{
  "d_model": 128,
  "router_score": "softmax",
  "normalize_top_k": false,
  "lr_router": 0.000496,
  "n_kv_head": 1,
  "norm": "rmsnorm",
  "qk_norm": false,
  "lr": 0.00311,
  "warmup_steps": 517,
  "seq_len": 1024
}
Below are experts of layer 5 (counted from 0) of a mixture-of-experts language model. Rows are named router (the router's row for the expert), down (a neuron's output weights, with its number) and show model dimensions 0-127. Each number is 128 + 32 x the weight over its row's rms, rounded and kept within 0 to 255. Numbers have three digits each.
After each expert's rows: a language model's description of what the expert responds to; "comes before" lists some tokens at least twice as common just after its tokens as in all text. This comes from a sample of Wikipedia text that the model never trained on. Tokens count by the router's weight.

# expert 7
router:130149134075139129159120162128086125143147135122140121143156100152182142154148116164140144182135174060098128105167163134182097118123125149120121193108124136122140113127085147101109120159117124138175164147149185120185092114160165098086092113062106149100118076073133159188158128078069076178110176152085149126094201043106117131191104091140143086082100163143080137162119104087141124153141
down2:096116093102118091109036171085067126170125121188155116167128131130119109107107106131123122081159153197123140188148146122145141112109145107093134160164116217125137107143126144107130114068145149171149099089098091134083130064112132151094080175158130115137183141137100099150154176112176131059160154089115094112084138084139115145113169143081096071178088086128116123091179089109153159142126
down3:100131128134122151146180079134108123150124139067117094081137150177144114129142164220167120167096123148071089118123115117107075141133110171143154097073123084154131147118119151129097085154063097137103156110096142125163104130115131148148209199148106043142103107105123101202150115169151145138125114157121149142162097124191146110068096097123195128153141162137153113131214128135160127183116
down4:144190141113130109115107105139147120130105113130143149134103144150069150102139088136146156084161073211140081070088163191127120119092146138158071105109112168135106059134081128069134151164157138133152072168164077120135152128131105120144120141111171093152133135124103160134072132115151181131133103105153125163075077196108103050086129147092133154109138129149092101164160091106169144031122
down5:135101102099155079135131147138159170172103146119087112110127069161094131139143077090119192121106132171074150164121144095134103148117119131144021138071135145154165164117168092128080106157090130136091088091145144131086124090140132059101091164138187076116104104111117101174100144077134145168147166093081081144078116131142104089145106139203092096092099122111152107139100125155072156097083
down6:108119131197121149129158101144113134099102115118088173109127170126128158118112148138129116113154112137081153153145153124122168115178163128192072085138110149074106158104182139109117128124102138123163115146206117165051139107094082112128100149134110126112175170106112156163162142153120154079123077100144151220128063102097056153165135152084127138120125091132112158118141025138192111100183
down7:129066166132052148117141128122105100143112158134124130047159153161123204131109103133114091093177075142145114124113118115115101103168154149139143150147131152103068071172065100147145096141110151101087154133174119111128124125152167168105130152161090162094088147141160169147149135154118126155168119114122169125153128044172147126149152149160164055194104099097096188103166093106068163154078
down8:136083135128049098111099178084097106149132173118132112119096124140167182113102129213150116148144105149150148113160147135173136126143112158104163168156130036134148146134146132124091132049182169104110150111171206147122191189114097115123112150158115097154161187072106117155176105138130133139163158135110133138137156132097122107138089062125121071172106121087124167146094073111180109093146
down9:083099104111164133103130142108147167169172117164151178153060206134125099087116139102137143193134087143130142130065135167154155167113061184144095100090151161123131109126106112107177113115109086121122128130149095047073153161138159149201095136146074191153152131136138180108150120139186134137092092136120142112155187141102121104154132108159174130151110099132126089111211073114142161149113
down10:154167118114089077069150124134114136126123121181188163128138122119092125154077110135087135163174117129174085108116125118109096142158124193127156220166081171085124095135148174175160150085127127072167152085164083149074146144096133179155101107057116087120150113163095093165111099090127094173131144151171126106115081090151139151151109159117153107111072105113147202126155066121124136109110
down11:122162164153120095181084120128124060209136179122164130120147122108086095097155114160152163129087164103145128083145146153120144140113082148119166152118086086165118103172080155067114152091100092090092155185128131141105138078185121106130145133093093141170122150042086191147077141068146110137104143113075097108129154116157135169115203088163130139077117150102106153123091107120124120106179
down12:108033126098159146077138121151093152089171126058050116154112203116111080168090080134093146086170148163131145082083092161114075093110168127100184144081104106122151098186096155146112075124169160151096099122175096090129132105140091136058151120146127125127120121127162097105164121076138117076108098117129135164162111123148151158120114072123123108126176090109133153128118170155116174134163
down13:112117115117176173125123119127115177115156038094134102153191167101112109086090131146110114120148151162119180055111119035100204130169152077127128060146133106163090128120126126090059100124129115187110091115112111181149127059107078140115136109200142103137104094121092133139078151108132154117132156138118143134132152161147092110083141061107142155125172107140093157126138101116115129062147
down14:162126079196132092126114150087134179133123142134101121144107105161152085085119135136092135158166077146138120180161117091131140130112163106104102091169091092105150145099121101117124061195170097141076076134105086161175129136121108208075095096103165103097123112138069125087159181110124135157110051146130146107115114086130113135175117087154133155175099156118184135158153142170211156101164
What it handles: Frequent modifiers and quantifiers such as well, known, such, early, also, and field labels in infobox lists like Population, Label, Location.
comes before: ":", " of", " as", " to", " in", " by"

# expert 11
router:188116132163169135096121073130097109114161155145171119104091108117097176154126127114144188170057140144139185056130073111160133148100153136143086091121146109172134123096113134070176166113141162159143098130149174129168097113129081110178096174117181078112127115126123124098144079181174108121123104174176152224101083148145146114137115157122129151170146105198144139135115096114128068161090
down13:144123075170112106108078106069102141127147095159101111077087069161153139155116045064127144106151092139130139112113153116082173100161121129170119157077071152141183050124097084095154096172147099098148085111150129134131093108129199136177142102173141114096146151163166078137107146175083148133115143156142135164168147177101100108146128123058102139174131122166144163196140101105129149120145
down14:093050126184154167117184131108112148106215066168117123124134110088163121143087138173119079077131140081127118105121158150147135124166071122193141106107155123128143040123090142111130121125146104138131143135135129125145135197137141158130185191128133123074119132160164116070154052107104107118167129168126094134165160078101138181112200123102095138159135108088121151113124166067127112161115
down15:179144149115108107060136101176163185142156165126154153142115113151125135129155096042108146156133133110131100110120143127186138118120102105118128155199155124108122136156118153161082163116137172090130108166114159125175120113090122075113087172143132157141168124222115178086118168158143121189153139124113037064112071185088112074105134130102149195110126116121083169096117138093135127167127
down16:120163107139105085110074152080119142120135152139096116105179074129077131104097078098142135099132132161162145066098152176132141150204166109152169156108102189112128063113154094116058104132122125099207083126084122116042122134089135086128088095141171126107103126128119086165129238116124091067128124121143092111128078139138114116136105081119149157122121118128151172182125091145128116126149
down17:125109121103139133117148111176136100125159122142178139120155169106139139117160063131155135156169157170124221146114123071126198091170125093147108111140123205180123130129105016136093127154122127075125092170150085142246133154103130142073098143108183127129130171143123124143107144133120087096105125103149141126120160155125152150136127071143078115086162152123078161104153132175129141099095
down18:155090105104153122085094085099095134082141168149090087124101195143103113150104120150145098108176149137148180140083135134169125153102208155147099111137065162161110128125147130088143165130116087176143097183146180086084129083155118143098109113101126059142171160091144117138095218113135136110034121149135156138195083112185149123125143182128139140099104084126120165080157141133121143116101
down19:104129130088112122118194075055129105132174142094161087135138120138064150115129165076128117160128170144148170149131113104067106139136200069132073103149148180172039103188139055133143128104078160092090077167107098147139124077093100143087146116149130124165161131125132123111137113081187097177120132152153131094142111140170172157100114067145099139167134161140139136096140154103098162148129
down20:096102118157138116071108119121049098129161024137085124111134141156123125108094142161121141096096154121072117167110157148157177151138088139141162122101108178120095152105121149125097114140167149130108165063129141204088142105166125156139151076065098142069139129165090123106099105136095075106115155147134103137111180100076142121160120182194174093089059111163182096135108127164130150162121
down21:105199139115112120155141113121099165135073113140155150108151172119096098164128150111134110063124160088128152114107121144155108131121096058138149187094138136064180129135156170158106114126176098085118145119098174120117159137154132094181117096141196230123084099123196114139123118126127105125130117145155122069162137124078107172151152166123110091128049110172124166125204105063141128093170
down22:135096199162154115086143105134117192116170162033145084133152128138137139129137106108163126111107140208113142080138107090140158194103105107154117125083133148100116115127135099145116092105168148070075169097082140142144135105193110112173138098046130113128158115172156051106137160126094117133083123164187108178109081172141151141143130158187103114092117127158160077151153105137132161162132
down23:073103157142075125154150123102097127087152123167111100181085148090177053147092114161111085198126157136115138135127137108123109080141097090163075115166097151123120162107120086104107166156084115169154191104123109125083108123115095140162119135121115149117125183147153075030167113144164121141076169143158163124129207098143106120165088091104157132140151136108143059126121145114122178183179
down24:137067082115145056174125064133145175161082105065112147109194130130138160223065121132136194168109116110112121137111110116154122114123100128132078060116124081118171094178154133126141133134145134109113121154189151178198091175182125127145090108114149154163115178135118173134105125201144140134101158156141109114149144149124135110130180139097152130070134141094085148151139121105101139152069
down25:110171097134196142139099157107096143134108212063105187088120129125076111144123150092142114118069077125099134123134101166112116118110089151123158084103072080069116145166111165116096088108125131083103167159145142142141141149143116171162175098052129162093202109116166095180109121114156066156110087133131118131108122123075100175143078114168103088181123154099131113144121138101074170166135
What it handles: Individual digits inside years, dates, page numbers and table figures, especially within match reports and pipe-delimited tables (2013, April 17, 126).
comes before: "0", " |", "9", "8", "7", "6"

# expert 0
router:155113089186075167088102085137133113112152132142080104167095186129146119081146100199128126140145101172164193149172112089175114080073131085195098155165100153109109102173155153108170119110155106156179125136143085188155136081133077152116115157149108093129102128079187200119102139125114122085087154074188117167116154137151131114148138111082113111163119142130100172151174106110140121117159
down0:114133145118179146070082161129161119101145137090144146161154133108113126102143135141134161140088159138153151180188140128195171091084136102142120188151198233162111193121135166054111132111124126100145109116162149113088149129153122165098125165164149138118122151176110127216139174144089103147143125146174165109124115168101129104116163110080144103127103113128080099079193099137151179088090
down1:114085136140148125074173164072111151133128162134139112172125184137148116134167145155183127163125159131151109115129126131122132104117118140005160199111119124201082096120138140135128149125102145153081132137136106106108143113160186154115103135116095154066170089100156134196070190134114103105131098127104074111098116153099172146137156114160135091095053135041123149127180107114141161173136
down2:115085134133139118045151145116118141162105142093108084164093184083161128126192104147151138162136119192116125109068142052163119104059148155135114127113087116129171130150126184191151106108105099161120120146130194090142130154180136098171118088142098168088092145156155128117084055073142115121079129079125118084117174148115195102125154133193136111104124114101135148099185096111119126161101
down3:164096157125110150121134160125163131106054147117139129135151146141077144076153122126123157120168122167149054190117135115208102128150152110079143111143202207122152146201081183122138114140104132138131073155138135123108084111103122142148124109103073112088132097136143077098091183072122130161078141106146132146086212151142112117140168184143131090154109101145086165114090113119116105195158
down4:091141121119125098167110029109141123117141157123133149122144130121137118121163151100138173178097101101118203130134129135144157146088141140182107167102188101083114150155152112094183130133159079144097127101161124132171120093094098124128108102138097125182186190159135091132148053091057218129115105196172094139141130115129101076092115111115093068142133148156097137170107116183103101158160
down5:133169146153092140127170134104126058174091088086112145064128100165142201102127202104129108124093082129128083166165133142114100107121101196127186132133098171115139129101139142158141147100098152117097141142160157172140160163146133174082160118113141173121200102124088104123093236099074104163123083187108116138113053154113133136131103160158158175113138157146153114159134128108158150107101
down6:077172097155135109136138114112156165145110152078124183060131077138104197122110158122128117088158129122142111136142162190069195123124149150143089147138114116093136166087099141184150084111191169172138121175061096093156135128113163125164164189149138124086106083100164113154168139102148140133121139142152115153146109077132106129065117138138113094106121078154145165163070156116190088060171
down7:116139129145085106131076159119182171107103192102084119158126083131131098077162114119139103134136140162123131140109156178164087140103130115146165176134177144104102072150092089133136148103190127086112151121142119090121155078140186128154089115112118161120108104184146117189136189163171052127132070102095185108137152107127128182128184080155130115088069098109145110162134172125080116209102
down8:143018140100153135131095119105153124117101165095104148168081120139118138140158084125100164157105147137139087149071158148131172106129156100075152196120139160199124124091169143133115132113146090119082158145108091116073132103138118137120087136134067152100111079163138150117127244125110118101120153114180084131138108145090151139088167120094148178178139128056147163207129103126113144138158
down9:107087102102063126088195122123133131117125129146204085113180129134150162140137132158106138168137124136042116114136163155190123116160090124136115170182104119110101094213095084126190176133114105138118173184173103092146132104146144124092145123136168193112092157128115080066112137126103122137119106168125147164113133158099131137099122110107144110149085062054056157113135129117090149091083
down10:098123036142117143156114097108109182106154136111144148087122187194123154137087129090142104155153117092091188166116134099123157140064084180146086158103096099137066074091146142095122119113143143135191125126076176104126088079121104120179136079123129133083179112170144110128171102100072142115157148171150070124123114131070118115169162117113124105094108080154127138157114181146107130201145
down11:111129115107099148184176100119081140130118098110148099092147125129076104154124136125144104098143172074164170117141183131130164154132111118127188143150112148094028049142176160151137123130164107184109128113181152163088081030129168163109159102123148137072191133147141138151105168100114123129119076135118129170135144087112145148142161132115072121101072135163142201187152115112149104158144
down12:135082100083104124132122094167124134141155086145098090103163139118099112156104108137130140184066110086110165167125138073148139178106208075136085107180097063080124127081179123106136124088118137145129150194138066194152089100097122128141098131151122079134176129081156138089096079087128112155165147130123163190096105170184127101116108156171087125105113125063146170103099131163145134104113
What it handles: Frequent nouns after the, his or first in career and plot prose, such as season, film, debut, appearance, team.
comes before: " of", " in", ",", ".", "s", " to"

# expert 15
router:144157174159165124099101114095147149106197120088070102164060151061106083154116120068104104125151113145085133118170103132058081107156105091161075162096073101118160142144121130141135088128137160125085100157144122131086066106142080147150140083147169107100119134159066184125134097068147152125155172096081103102173105070105170177121105139148107129161160113092163077125095130120107122153151
down3:118112135093123139151075127148058116165113149102105093100169140148050112175160154113110114093112087051145170113138119129147136101148095151117130150113160165114091074126150074196190142144152093107140082143130115100156138101143130124130218096144102132112188137091061174118088123157100127186117159110139165113164087145094122104186151095142092185110172072134150089085128091151132090142150
down4:134167096144105122080147152125132113097169105107171198100066099100061153126147165114151093136157110086115135140099191145119177113176093071109094144160111114147135079134103082113101139104124144118085138135119163107101062095122147150118096087099094198076153065072160107136147119138199121120159077101141121138185127152106125180077108108103130196163157093108154089155140097137131102182116
down5:140108081118111133132109156104175129185148114127162136089088175150084185035097088146097137122081120105123190125109084122155120136099140117119175061195142108146081071124152127078151127146139153101138095171077137121139174184126137146112117141092185133194230158176136145103106146075142126094098127124143181130115092160110141145106093120110111147133146105158154161129165158103104186116138
down6:107142134104113189083173101132105203143144109101092103121138160154085151128128173066106094158166122096193209110181106135142124106109097158155064110137069062165106088160151137095109083134086101103138109095126144166147173185122133116180192121116121170168084166168131121129094137069079118065168099088104136128139126117118136150126139124109111079132101171138112134100154100190128104121128
down7:134146181155164173116177166115117152110091162152086041083120113120157116128123159209124143121148067148126159183132087149110141177134115150063119125151096150108109169193174117143100106088161127107123187161166081133170162115145134143138127160093159146121102141209197139098168163149105101100145090129102116174121107089161037123129160143067144152116127136088121164116125119122148148113114
down8:085103091087176151105133169137114148054144161103134149180145147194121100150167061061131104148112122129106121149159032143143135113109113139059195094165173051139097150102141160138139136132138141129059146124096155168102112095126103171135142115109154074129184120117096099157148122125108126176123111101129098085142154131129202076108115184148166131099108075098135142123129111104112144102079
down9:119155089100107108138086136078087153133134098072042110110097158105159119123076107130134129102136108200132140144122132123111153106158062082150143168175080124058103108177113082158148112135163138148102130163191198144119069054111138105104196145138105108053138115090174132150175134143087135056092149109133139115084112155091097094097133142162118140114135134117156127164082100146126146159139
down10:116160162166138122119155132136092147155110136140104113125170114108092136186161125130129145170198159157124156154107108176141193121171082111049126117154163144137138112164083136094126128178135152142086132088147165193085096186119129104122095072105170142217152042138158128145151130179131114084127145151130156098101103183114141104141134152079092135129164137167151167101086170112188118064104
down11:115169111075197125082175109078119140116183137092108093175160069153118104135143100104166109159159158157102135085150109106136143132203146117142198089169094158125114139119133107141132113135118110161092072093108153101115106106092090141121081098082131209109120076145106128102131083151059071141098154097117151138129197127138106105181144144165185116129103157146129159095069128079168110149094
down12:114105188096065147172153160151122148071155109097075099134135119161118113178111110097194068076181129155145151159117117132055107088105140080148153138143094165133160134153155065098118113126147106081087181099109158149108118086175127120149092120123125130172128110181112132089149202123082066122139125138103123137178100180137133181174087159175122120100169170150167142129099101170101104128154
down13:138113147160142195186210117124118064117088138168124066166144127127099126141127116143125139055096189106144149104120104093166166163151114140115109155171107069119111105163135180116141113123105176103188135128162145160157106161103130090165089113121130157091069146100083183126114071170146123121115105157173123198143135180122070134135119144110101171170115118133097082112169090169131074078118
down14:121161103129144112148158158077139100102118090042125200107157143122093115104135140064169114063156125151142116148127130183162157131134105090161146129135097115136164035122127160170180059147136075115073133121093135181099117109153136125134119059091150150107148109092105127149088192090134107127146085150149147114082213127100143102090148148091111134145138172095150144149082092101177161142109
down15:147130105123103126098136144115152145111113115134135178083148108128086165130122154000169171106139117107089157103117145084071159093136104142201077116114115189124099115114120140093064118149120134094153079198120115132069152148084132135118178172151123118103111149088130135124139208063129111127098150146118125132166074105106179185136125107158075168103149130091123146136108113177132165168152
What it handles: Table pipe separators and colons in durations or times (3:59, 4:00), plus semicolons, dashes, degree and prime marks in data tables.
comes before: " ", "\n", " —", " +", " −", " \""

# expert 3
router:117133107089143137121187105112133160117150138120099095151119117102107110157184139138128117133168091082131136096105154184186109095057143101102128099116097149076154128103141100090177088156117072130122144113046146113058060125192088157121092141089133132124084070179143180095127175190094100080129052071111137117158088093151152141122108091152163127115102135107127120136172126077089121136108
down14:135115102109112119159148158137144108137186113107125094121129108124164108127142125186087145177207118113161141163088092093152113171119107085127116142106208132057177148135133116173112099140121091147157122159139149154080119059097127174121108138148141098165109088186176133127120231172116166085122077156169155128067044125080123090096083130111105156124163130097115115148140124100097140095096
down15:127152095140177091070120153108066135166144104126130140098101148099111147166130099060161157122095143056144155176155103150121115120141134032154101071157130053133074121117120156101124121128132121144118112122120124130114146128170101120117111156141125118144190072201190053149174076097069093105136133105106091138150145116104073133099143094144040127113076140121161166117124104151111113097154
down16:146159152117113123075142135141106110112163076159105138116107130160120104091142099135137173154128133128116119192112119150163102130166120141125093150135108162143124070111157082109158122104065128206136155141120108134138159074087086084161110124113126083122118149155098106100181082117131085166132137209086124124177140047097118179088104121123019142129135054172132145114143196175125120084170
down17:150212162108145144178158122167158132155170099111173091097151100133104138062124126131135085129212173118157141133187091148086123101123142126170110187122087132117144159084119120104081069088105160147194130126145039146050209142151088101097117128141146084128113051151098146156133192072134134104109131108119136119094138119162152115104097126149129153115136113094157118139115102162125143109117
down18:132147177084170112077104127143171037156112126143155122200186160101126151169127131133157164102115117142145099162106113139130122151130114130069168172124202078187105080094079085140156132140123170065100070108143083114104092117148178145136105171124087154158099106146153122129179152114107112118117116131178092115099160166128163211112119102178104125184114146104120157130149118167129102075151
down19:155137157163110156121144124147126119106094196079118121123121129072174113149193079123085172149204162117087199144151168130158152121167123115098140147085164092106158128130086113141089118150104113156153131142120089160199133176151128114120130149125149160092078071097124176164139250088159146192099134135151137137102144094161161119187088159141117162109142085115101133132159096145120107126163
down20:150113110141117085146079157142078081183090068200068116108110137140129139117080111123122134128090131122125137183106091150111168168122090144101055101142134105140128112090124120148138074137101127198123141150167072109184083120069116150133130147138120133114103128016143130158144083122169121168148194169155153110148137106114130166059081124097152097172124124138168155176139093179129152107135
down21:137121101160105087077115140119140074117172101132123107016135143151122099131090094088105133114120132140067112117114067140131105175144108122166122128166168180147131140111136119151162110091175159102096150156122034119189134101159125190129130099100146147151175130115112157175124110104116134124085221120067135122139053118036134131132142139103135097145114124133113144116095138108161076068102
down22:152127101102198169098166158132143151130090168092116117124140172106136079110152173121106142128147109087103158130151136156185138127134194171115202108127135133103105138085143091154089113211102120146125151173135202088154161153092116155171149141089098109127137141094138098128104162197148189129110124119136135136143103132180136117131099117123151190132153121150146106035207108053079167117134
down23:073137132111117118153144126104092110137151140089092149041148115123117117126162087140122118069123103120116112153121135133148093112121162138222174188130130155072075088143141142124155134143122086127106120077131117119164154098133123068153142131145098126166156143143032152105123000104161099094158132114114085116129165145182131122086133153128093133118142143099192122101158095154064085163104
down24:118152156109135083157086115097123146098138158104122126099106139130143182160140137030124121098102141055156071142127143146127175177120111139170108067135120046122130127161147157074110126111141152160132094114160111104070120112095154166134164156127139112159119119070085166134097225100074123113149094098148141181121094126147083173133103186131125188118109158171145086139079136177082089133132
down25:157112096141171151111099091052135079177097078072104154186157133103119143166117086160151108142156127100101150112213129150121105107129121068065139016177134111141094106098151177118145102132113139108109147145126159151134141103114115118144195128204141114112193122062151115132155157067108125097133149137127080154130127127163117153152123106143160140109103128122094139112060153123088100071116
down26:180119125144180156114090155093105123080135134130137121088117084134158139117145086103094091163137179124165055135137072055171165145129141122145159118107115163164135107140144119136152190116121118135182175071112139107133147136096147097126138172162133155138149114162138085149141053131176192116099055143162145129174094157155117040143120157096084162142166092124184104173057152097126096123112
What it handles: Sentence-final periods, commas and clause-linking words (and, but, although, because, while) in narrative biography prose, often before He or The.
comes before: "\n", " The", " He", " In", " was", " he"

# expert 4
router:169086171174163076174070093131122149218126163099133138201161134104141110146150122110075139104143077126155107152087101092147063181156122149125159107138081118106118143144163105137157093134070154124101084102125077152093119145172128071113073123184127063143116084118161179130078119097108081089165148135152155163118156104126134145132175160127137115113099097097110103187098131157154166145089
down12:085125105134143156097097155074156058117145106071134131082124128140116139106081085100083160092137110113165145074114178167099109122148121090134086164118134182166113140151152117096152103151209181137148127153118055108113102058093091124110116076136156160095142117099174081160119175100120152099156083116078152141154128067081078134168157107142105122161074136143141170157179125121160189121148
down13:140053105133131115094171127099089157127155166124171151117103172093170101156200086097104145161175100181063145222103143114173151086091142122147147135084132168172098079157150144127114108119122134134121147094184121090055138143115153137111085092103133137128146089151121136153116224114115174135142129156160095200176156115122122108138147145068097116130071130142099133148167081114142121138106
down14:168124106076110170117108140103042080112109130137164107115102202167121090151106123075157166172110131099099128126145097161162115097114098110111137115126085108149189103079120248087097136168082133156179150185136133126148115236113132152099120131096143114123139081150138151151144142095154178104139175128125164144129145107103118164135141102146163125158067108142181131128097117111082090125116
down15:131093153104021134135153132117139058117111111091098158137163143112157117206117111188079106127162065143132090150101165139142128074146094155151176161120100115113155123120119135117134106061116140053126089076131159150112123108158173100114116171142115115105151132098124165178102123136135121145089173141134143135160108117188092196176156196167101151143141110164091149184162154091126094082100
down16:084185089098093155091119105105119144140176149115141124091158132134153158071092093077117155152107100111147123130130123108156117117070163192150167102146134164194046183115166159135130123138143126101124146125111086124141175098152108081146130141068121204145162155149166156131034077138144123123132097172169139076186146133147100126075144107112110123109105195169175097141124120155127134154069
down17:159102130099084151149088156105122125141107190094136159196070162131168143119137087112067137122171124123073094151150112101103104132049150106130101114135140072190139137131086172093067154134119148167181189139149087106109151121122105155188134168127122100126138043093091150097084109102197154119120118167114050146148095079091118138106096143108144155109159128114086176134111135181135138124149
down18:119160099106072125158172125135137174133146129175157076141113110092145077186131124153106141168060107149091122124080164085177142068155132106184171128137175104117132204165129101178110182119124117115130143150158182130209128115110125154175135117134153122143225120115105166122116035145108101156144119083133153129159163112172129096117151110104107135086145085157157132132182143137141107096176
down19:118104176123144102086150160151098148122121108113138097056137143091159111137102114150188112138160092084122114106139149123128119128106187110135119119129137105047124147062116124122135124176136135190104082131157130143179088147172151133088108164113119135125060114051078144156137033128162130167194105176125187123121097086176137085164118143114149102072115160119081182076105094080120130104114
down20:132239198144076114089154133128075128152130108120119085132188117132132131163137098141120194118090108107157139101134115116196139146134084149091160074146174165111130106128184110130178137088130195096160172150120145093148123139142163121165137094108105163139163109146170094141116175107167161148129155127118167093091082171154110124075149144141135137176089123106151097110155091057108114054089
down21:080137077162085115090088072150113114079127117142166152124139084056117091173139149101092115151112142173115105121150197125142143071135128141085077127087105045176181107145122118062184108146118133147140051145103061115142148103104160153124069113120146150115140119142152132132106130053125123111101099158135154086195154116119065138164087138123176131119154121104131145153103176158100145172133
down22:100162094077097053128133188138143063168068116099128173152129126149071117153139112136142118137172144107193169161097125098127077127097134073094101118109119165141134166086131137102130093117122144128133127182146151183094075058143119110127108170093153123103148136092059142132111118115129122144171166087173141083114080160114196145159160109119170129121060131206103180124133156132092118155093
down23:169161107072114089116125182086154142108099090087065088120158064155134174092115176129086124144145182117136126167144109153094061151143128111207154153180152105133152117126147150109135101173154140086083089110126096153115138136131110140144155174165134069172109145105128111113101163130106106121145165207164119165122144092060111175099052107139145151071096145131114134111110147109095194115176
down24:202081129103121109150076147191126212166063093078112163162137176102117148154067160153076139093105138128132117096147141140141089144118113132110066122150102165154102115140155186167111096148123109178140105135131090157075091140124130094081167171135168107126161172105067143138122088120129109194171129119129169168116114142091128087165134093106148120148129108062131133164110109086196139110083
What it handles: Line breaks, table pipes and prepositions like by, from, with, often in headings such as Appearances and goals by club.
comes before: " the", " ", "==", "-", "The", "==="

# expert 8
router:156107122106164127128119040091120103083183121138117102092159098149117121146112105173106136151125126086065118084139118103116144145095151146169104097124100177140101150097100138064168131145175119114142166134105115123137099078151094129126064185060150141168185072130132104128161171144077068163165106141126129126173065120152143151153039144101109141181115084140199129174107142141138166107101
down12:106185108167195182079102120134097211129153114086076156100112164129164151131201097086152143102159116143097168107138171105107153124125136095144129101141119128150128116094178132137150099172155153127127103131121109166162140149132103140085088139157159112116118090146132172107090122131161108162186175138114175123126121122207105072165078178153073186175085063080158160124123143117094144074117
down13:136106119120151085111098089150092126114118153121139157095149117119160133163169118138082129099173189120151140165072157160153117157213168148164076044103102160075094178143113101135145168154067152128150103118107129114163117114123119107202131119145081133128095146074126135157143244116136106164123115171131133136099109186152151170115130096161138111116108082106150055129057112127108114098144
down14:128179174125100103135081101109071107096168122135094109122177106141134167156128134087131116114087114126117157197139128125172180108118114098073085098206152159107191111131131104115125103176101129111114040139186128101172128107085183201060127105101159097127086107112123088155139158095112117128171157141191126098122124144071139124100179108139134161118120117120094187069099101153118118105086
down15:126152129056164137129137121049149166134088127129175111093124119105123081147077124137147092165136113088116099115112107161135134157117135120079103127119118137176161114126105184137107158101137163168156228184094132140189084171159105158161160122149162153176168186150163089155156071088118149162155143134137135116130159209102145120123122116088158103137139119170139161159075087126088094055169
down16:122175140147115136183124127152135116152082150183111112153124095162150093120135113110098150140141165046141110147126111146083097148123109094162148054217134162063103090170145133156135084105130112143161144068139142143174129146126161119181172102118106104117189096166083125132129172111129133069105149129140164114160120061166073174136093124152127223119127143185161136120170132089107093079137
down17:107100119139094105094165149129108156101148126110186158128091084050064145174118090093092138138150153123131172045116102154143114071156125153163097131155146197130164127130155138092079089106077088127153109135138138127078128084138075132104160156138127193157140110106076099198171175141180161202123133110176140171147120117109125127119105079135153146101084124164147203104120105136110148157121
down18:130120159151121039087143097129094125112126127132179162159146116061169137125133100117113095091118096166080086067158122174171110149151108101151154059096152129134126142108134143139095176168159152063077108114095151150107108162150153130126102107086150162158121154152135118156154110103191140174046153141187092115157083214117124161122126169083110142151101097173097117118068142129130081166124
down19:115109160106206122156121094104112139094122133122134085153125094074136074153137109150139147130171102114133126086118141147100140160150194140182164141139167088105151125137181071162167178154159126127076155076093150126185038141164202133064120155110181071096093161134145142140092087150135121073152139115170174130155140177105142136170112083148135158162137152148073137073126101134129135166113
down20:174180172185156087145091115130059136133118111137132188192138163108121138118111164093106127097147091165118103103133106099144143152189157067097115104155118205113097108117167142105146159153172102144124078164114103113100182144111140143162115133087147149118126105164166110086107174095147142096096090188162164116119066144160073080156094135139142143113135085156119186108091130121207124117200
down21:097138221138104131062110137139118115112100120135149144159124139141143084174089128102151136181118122040131159108154121140185166136096147130046069113121117084107158126153126108136107117108165131151124138143129115182234119139113180133129199115141126165139115162056100102142113136164154192134123156135122117134117209117063071087162162116150162133088133114167152139079145120113136104145132
down22:158096165113131172161030129123115106128174094165152096096123154136083174148106102179169090139055140165172148122181124140109115114090105084125129226140080114126161140162107126176174119142106152152102055096141182135093175108141104104099095100118121150116143157116119084110139108126127186118133151162163097101072165130112097171166171115174095132149093164147111104178141113115158072128135
down23:153130182130084161122168113073092142075086172134138092095123177116164163121113151145112133061124128099143205171097127167110130145143146078129106141131120167140136134140086104072128135182109119106072084160126135124090174076096123133146238117111144110107153196162103067131124158154151126146165155144103148109112041086112116107103110057129127126093096120139132081103128087175123097143138
down24:160081062173131097145164133156113147050098140185102068123115108163154050157090066141150106188163109126131128034149105135150099126140092112154125097109110091104154115118102150130179111108112131169118077106133124143179112107123153143060168143120195133174151132124122110148179089096129179130083090136103159145092061124092129072156116119142109078104110129112140185151109126114127171144125
What it handles: Institution and politics words such as Council, court, Parliament, tax, plus the Count in Countries and scattered inner pieces.
comes before: "-", "\n", "s", "e", "\"", "),"